Below are experts of layer 4 (counted from 0) of a mixture-of-experts language model. Rows are named router (the router's row for the expert), up (a neuron's input weights, with its number) and show model dimensions 64-127. Each number is 128 + 24 x the weight over its row's rms, rounded and kept within 0 to 255. Numbers have three digits each.
After each expert's rows: a language model's description of what the expert responds to. This comes from a sample of Wikipedia text that the model never trained on.

# expert 16
router:149114118117106172094097097131114184133105121088150089150086149104151126091105139177154122163154121145158120111150129117136123138118136159170128115135128142104136154089099130152167142138121125
up0:129173089128123156147136158135159141145156123149157134059116137133125136143116138155157136145144162124141153099131145148139158159079158139130102113143129130144162143140143152082122089148175120
up1:157191129182157087140125136115133166115155084117134141143140146107129133145137176109123099127114163121121109161123141153132135104097162097144138102121138149163136115141125100128147093178153116
up2:144171092112129090101181119151178127075124142121116115113109105135072088156096163144113072144149117109128115132147134144151112139139159101107131099197072106104134152132124101185103096123110128
up3:099108145097129105141116121158127111135116132110107128130164180153145126103159148116139144132109169137104152136103143135154107120141119096110097158120149186081094171119119144153152092083107117
up4:137145095125157104134111114163089128164154111139096126129160107161144139109129105135115112119115124127117125105108143120090108135159175130100153167118108129117133108102156161135162111176123128
up5:143159151156157124205130156072142162154133135095097139144108108200125129157162120130136170131127131099133133118104140128097106139100109145157110076133135109138093160150116118142159133099135113
It responds to: Of/in plus mid-word pieces. The prepositions of and in before the, a or his, plus word-internal pieces like guard-ian-ship, un-an-imous, Shaw-ne-e.

# expert 19
router:144125161139109122137125102117153154142108090098127115132104121115154141128120117117137132144115156137093120141100127105146172169160106169102073102133123167117076141143102090120180142131115144
up0:125097071132121134167154122138139139122111130159134142089118115129101142159128124090165148123135116142117070101053147126166137145125141101123143143136154092167153142126159154078120099124104128
up1:035138151105121081089179107082165128144074135095130160119099126122124143149111150137136138151146142121102088134168134131136151141146147152126098147113127110132147143149180140119115147070139109
up2:137133134107129171155173107127113111125090104094153156100134120115151068131133109126154156149099102159159127123165109120165112116134118134171131124114158121134113103149130129107151137047121139
up3:087116177136115130157117171136156083102150104130095186101145159115121086101128109112124119165117074143120148123156052124118144141153108165110152116076106155115120082107122110108135080125103126
up4:079091139106124150117139121108129127113150155147156165127104108110146106108113152174121165158110102140144106159132136101118166125144095076134152118116132165137160139142149129143158126105105134
up5:118122157168137121134145122132123152147188132154178102136147132188120136087177120159102114130141086069123146115155141129126133136068099126122126075121097174130141131109111119124142106162171154
It responds to: Pronouns, table numbers, "sh". Subject pronouns (it, they, we, there), leading digits in table cells, and the piece "sh" as in sunshine or Deshpande.

# expert 41
router:106147158176117141142158122145123110128106137133129141157179131106129138145130171104154143093135124142156147110144128118106091118113124115120111167101167140068161138190155092096136159131141136
up0:176136143135128094163081110085113150123135129135148134186108117120086151167159085091135146139144082111090132129131105134125147135109128142135111117126111110115138108141163136099140080129115130
up1:180071103118132158165123157118172114157106133165111128122123106159135111152101124146150116130170114086117123092132162103074100166128167131147125113123118188136155147099159145102134141075083141
up2:135132131133150105123123152140118132160129092144114152188142128150150138116148113121080116133156114114152137092134115163085136099119117149131157161101106100160117142123125097125148123125152128
up3:107121152114150153081152127158119126091181109156119111111128129153121176158090145122093107115149118112105172130138119088110108179124096151102089145130123105107130156126130130106127111140149127
up4:147095172109141132162069148116136101145099121132126149127147168133157104144158102124097159160098123150095112137110074171106145124132130122139148128129154143133088116118103126092179116130212127
up5:132152132158117133135141112143099089127160090157105131149164117108125168099141111114092143113122104139112091105117115145118129130107110126124110170151106155120068129100124125106114110151093156
It responds to: Mid-word fragments. Inner syllables of longer words after a prefix, such as p in irrespective, ti in superstition, eti in competitive, often before -tion.

# expert 3
router:121147111098136159146104119157115097116090155129111079127148148137131099164098118124124167145096115160142122127158161096092123164120137127106158111149116107163161135120157117145134138098171144
up0:127155170108155105144100150083152142138118157124129100149122123156122131086094145120113144138127148167154111134120113107144110103135115089141146124117147104147154089124124147141138080161162136
up1:174172117129099142155139133130148114152107066106123112129148119105146150151144131155162115130095134130108101115157128104139161124111177156139109114153131121157125134121017127126111139143127161
up2:152091151106118132117124176122158122126129112095134113134123132132141131139159117116149165167110100114090119103146147120092155147112117115149123145098129126156098146164088138049145137098160110
up3:143152123131140092153148126130096126156157093098146109166161177105130140134133110093136114124133080122146122131104116181109138094135128126128152109131140159113105086106132160150148114162135118
up4:087174115106154124143125146144099098114145114154102114144113115164127177122137112120090125074141099124174160141131097128124100113118114125111122112105090105128128134085118148136099086116104104
up5:184129142135169071146133151139092140121111116106125118129167129091123161128135113162135116115142163087111109130121172198137153102147144146103167147133146150070130098132103112109133155158152125
It responds to: Cent and leading digits. The piece cent inside words like percent, concentrate, Epicentro, plus the first digit or space starting years and numbers in tables.

# expert 53
router:078104132128122154100113159160140103144143142134115142107144112124131101145112136166174097149128112130162133146144098079147161140145127144151127101131096104126151166136126134144075152114126178
up0:140130131182067197112115120164131123124145136127144181138081124149134129134135105158120160130163118130137110144156113143144144062131103127130100140162121107122109158118129153142149134120129146
up1:141137080138071147149124123123135118111087099144119103167108123082173109171129133122155153121159132086124107154113115121118071137161130131162153134106117155113103170120106096153118108172156114
up2:091150178141100132091133097139125128121126134102159110114080106116173112103149151127138114131105138118130114130163117147131170142139131165079111163085091115119101146157126137113178166131119114
up3:112140133134110115123129095160111105155147128135125121110089129165147099103162168120116126128113100126153178137093160129102139138132103082123121067118149136131109122097145153104125086091124111
up4:092142102157112135110138131141129114123115096117168089150145141098141165118159120162156119090147116143141131140130127132102143135147133167156115127121135138131158130135125104136113167108089078
up5:125107153120168135121146131137166126160153146137164110174143114107092107156137099123108120132090113141138124105142132106112136130152137151107128130133165127124095123088118165160118140154093157
It responds to: Definitional sentence articles. Articles and descriptors right after is or was in opening definitions, such as is an Argentine, is a former, is a species.

# expert 61
router:131099065139110182112150129113154131114106112147127158137135136125152113138112163139137099158131148150146129135154163138130114125150145137100106128124112129107146122162122099144127172129170155
up0:125149106119138112156119153149119164131130102114132089109129096097117112146101146092092160129104121138156108131179136124172123110118121104164154132148185092177095154149111149180135132121073138
up1:089098147152106110090116159143117113143117117121102176133087142132151144101155140152104137152135158095134112150149149122146150098110126127141116163121145130123118130165138099115133124110137166
up2:153124127152131141112150144096157096187110147080098151133092093158118108128171121127123071086122145136120103153126116085143136173129143101154124116111116091159140150113142122148123130094100090
up3:072076159117118159143116159099155114125149090122144108153144135107142165168146122109107141100094112135123143141171153164163136072109154106112135097105106168109110106147101123126104128108164102
up4:129164115181123158132097148117139155131170178171096102095140138135130115144118149127136129120126118138144195137113147146157093161155149156138102121132106105143161110125157158135129148122110149
up5:166100166119137167103114123126113146149146129122121149109158131136132135160153092108116138135146089142114104165097124151103164121152133122119106161117160104150047136108129111171114143115127157
It responds to: Word endings and superlatives. Final pieces of words and names (eas-iest, Lop-ez, Eile-en), and quantity or superlative words like all, most, largest, oldest.

# expert 4
router:122112166109130174104108135166084147147149104124154136124148163127132109124076090111140143124154106147126133084152140110118161126106135116088177120105109181107116132166136144130149072154132116
up0:084119126101122157116134109108148131142122125176124112128118160138166108118173143123084138126149133119157101136150145118096136143149149159109130113117105137130128146140142139133090107076122130
up1:160107140077125137160142166127117094085161089123110092194137158189145070134115145106109149177122167123077112104139106182152135120118180090111121132141113099145123060134122131122162096118143142
up2:176138157142141126167133125140151149101130134129118098105094083121114166150149119141128118181139132131145119132144124153139113104145154139109129122121160109103098077077134138102152086144136129
up3:123172129118130115127146121134134118098141135134125182104129152114141161120163096125099152136121171108097130130124106160128111141145070166108101156102117146119099118145132128111163105150097111
up4:118111139145150138104166177128113103129124158100121157131129145114129100151123110159107122127149117110150146129143108131154120124159139162126123163179158115141106073112115148133147172124108094
up5:105117136126110135123123112163115151130149127205113117178131156093179124149152159116104106124095119126092168143160080133132086113104140148103112170146128127138131161131125125145127136118112142
It responds to: Directional prepositions. Prepositions like into, in, to, from, through after verbs of motion or change, as in came into being, sail from Morocco, put into practice.

# expert 45
router:081091082164119121126148134137180086132115138172121098098150119147113145133131146113132105147113152173148112140131098100069135152132101158102152139124139102097127143094157127100125145145172110
up0:145095118151108129112163109105152119144133123110139136137087075108115141120176135123154144085171154122122115113119154143115167134166152133177123141087173117131125100130129170143103101159132115
up1:152160162148149081090110123137108121119096113147130129165133113154107135111124166118126115115138150123105104094164144099157082105103127121108109111153113134156142105119155106210140137102140149
up2:147130131115083168121134152153149106123134147116115154096086128107122135174105096136181125122090113135139085123120089135142140112120144128136131190124129145110144120133146158112109131135159131
up3:129163143127122145108119100091117162110126114150201110142115116136126150074088098120107117126141155155158109132130119178129127136126118117082153155137169126136103178134145121094129082083106141
up4:122109134153124143130130149123136152151089094130159108119143167106106166160077157113117128156131153126145083086160126133142100127100141066077126136154195138162178114109129097138162133160111130
up5:126113139115140137138123167136129135122205092171169115153124105095129116175107101128116149069143090130121141091179117114114108130120160121148170154150108119165125107096083135089126151143100190
It responds to: Roles and titles. Nouns for jobs and ranks after a or the (director, president, politician, officer), plus the piece ctor in doctoral, electoral.

# expert 52
router:135158129104125153133128115135128113116128183141142108137095112124099097141112154127143092142099105087099085123146148084163093124129150138092115135178086133131157130075135092109107095139150155
up0:168121141127147132134111115122127118127121164117101142106105119158130139130152142128152148140129097139117097092119118174124145103143129144131102112134098125132139116116123139126104098148143154
up1:114112168124129125119140151100135094148131055145129110160126113138144110100141136139100152104128077096153131108134093135128109083138095099138148108117088123159089128112101131172135102123127168
up2:049121134167097162157146166105177142116093123124137125187102117121157107164118127099149138102127151148160127158111116106147142128124159097151111132098165117155132105139106170116115138112162116
up3:130126142118143141129124149093176126161129129145136154118121159140121146072135131145110153142111124104095121136142113163124125130165138142126151104142162083151129143129169131141134098108126094
up4:125102121116117157139138109125140137112140151147123100122071170146155147143183115134112155118124098161130115100151085121074153110099141147118110149153114173131128145140146153147128090099152150
up5:096121161134152110135117137137114137125103099127121111134137141116114123103182138110060110106131111075125152160125122182122109145150110118118136146150112168104118111118145137109155089111114167
It responds to: Articles, copulas, Arabic names. The articles a and an and the verbs is, are, was, were, plus pieces of Arabic names after Al or El, as in Al Ahly.

# expert 50
router:119111105134107153096160132149136137158140091124157127145111129133123166114095163087088126123128139110131136096154126106097133118129148088108115133095158100117113146100122079127113157176173110
up0:146121121121111162144161131123108120163137147135104113146112146200154157124126156145102151108143140122097087077121157137144116146075193117132131121133140124123112059082129112160115127104117154
up1:109117140125136126106108113090111130120116147096157147081134161143143171130133123115133106108122106143120164183129130119128089103108098123127133162149103134174116173168108106081165181128124084
up2:159108105068111101127120155075109131094143121049105153145080091165133144093113102121133122111165153144183110174125124135142118126108152115154141119142117114139117135144102101118142120133089145
up3:123135129137158111118120141120134148106089116122170116163066130097166145121111160148152147129168134130151112125097163121120121157072083135165115138166145138110173093129138177117130112133065108
up4:114120133168159168131110100139114163149102155097147114106136152127154100129136136134097105172131156128134094114120134111140104138153155111108148122115155118083088141088117119151128102120115113
up5:136132139121155173133118119094115115152103167115135144109129119170123140123170131107091156121099134133117091084137132152115122124109104158116134139104145146122097135121114127140151141117114089
It responds to: Quantity words. Quantity words before nouns or of, such as half, some, many, several, most, four; also stray name endings like -s, -e.

# expert 47
router:112151146108142164130165135163154143115136120122090116117160162139146135161077148167118138169140109155105165077132138103119130118155124127126132124135119083096157091108108068120153127143142118
up0:100125155104083137125115123151140131147102150082124139098096158119120136132117065156133141103163166132125105097140106164142131184077107097146131135046152149128143142136136135090097152153144122
up1:161142147122116118095136132106113147127146156101130173116113143119159082131158101119131115097149158118138128134151136122105084147136159106128122135153096066172097135089105129121102097135158126
up2:109097109155105139174157155097102109123117128145115159151136158141134107117157137145136165117149145124067141148075101141122158158120117130119138090141126121122156102100099139116129088107148135
up3:119106172178148125097112134124136135110154099158126116137092155156188162113119129098140071125094121150158132123164161091163128102114111127144141158116143136097123109103106121071142136143156129
up4:134160140153135162150158127151161137099108109118160131095148091092167144196115140084107140148147160154141101106103141068147123138137138121068156137120114113175129160137175140147139142062089113
up5:110143139126105159144105130107101125101099123106131129142115151111121095137131166113122110109165093123089098126104115124113137091133140130118174116143146098186103118158120146122073110111187107
It responds to: Institutions and place names. Heads of institution and place names after a modifier, such as Harvard University, attended school, New York, Los Angeles, North Carolina.

# expert 0
router:111137087151117122105108137138129110087079120152101091117117098112144163136161119141156159115104189160103137128160160097116150124124169178135135113121101134135154166149168103107091135136106117
up0:160152110094149138144110096083153133138139141161125164132155153147149162123121090124142141136132176110157075141100069131104087132101155113092087084109115146102132119108126135134114144137157125
up1:140137113166117159142102101129165160123103125108119134132142166117135129128159122126086148071164154124155101152150147126115120122160134072129126146108137143169162157180140167115099129153116126
up2:160138110125101136168143108087122108169141077114116111125132096114134134166073133161107162127140107130117146130129125153116161126166169179125146105124123114137122172119117137174117126169113175
up3:105072177083134090166140119136107113153113132105118126116098168085153144070123082155125148170118106131095117138155055171084160121089124110175132135127122160092121119152120140098178136147143136
up4:153153122146142167101138150062138106095137103113147114170161101147112099155102180140134140077145139088148103108130131124131117112119138104116090140113100150164104145178161097100137126128117122
up5:092110106074139102153124132149137084136132171134115104120113143128127127093140109157126161123145121146106171090126118192108150171114101158123080068116142112155115072119077125108109110102125140
It responds to: Word-initial prefix pieces. Opening pieces of words split into parts, mostly Latin prefixes like super, sub, dis, con, pur(pose), plus leading digits of years.

# expert 37
router:144083189124162106099104166146120157105181140123153142119120086100146082141133141163177103166143155122136155144113129098151164117098137111160155091128128105145143092125101101119115132133131156
up0:147130129145139089149162142103132098129182150129129130145150078128109131111095131118118113106164122106089155131152115130120096076115150140107149147093120086113156122126159129126174132168136147
up1:133137141154118130139105151118127138087170134137139142117143135101187101164132120091128106134128158127156133130124064135166083106154137117107116121153116130138170122132167121180183066138117154
up2:123116071165177124125128136149134125131127119119177120092151154139123154137156110119114129125142168135100123140112138081113145149125110190129164162129079142183127126119123155098128152116128119
up3:119102119125162111121136098123127141123090150091115194109123123085136120122145105131105110111196124143146149153118093119154097152130158124170106124164140145129134149120131153093129135125099150
up4:161093093155136141137124149125119122131138165123102113121110091154139089148139065190136175143118165119135107126158148139116154125149135131125133111204134166118150137112134149103153155153127099
up5:110121131086144080150113126152099074116089114091172120172100129130089164109128111121129100124095104142100114131102135137140138168100090107126114119134135147155095181131105181067122084069146158
It responds to: Spaces, dates, "vent". Space tokens and leading digits of years and table values, and the piece "vent" in Covent, Coventry, Convent.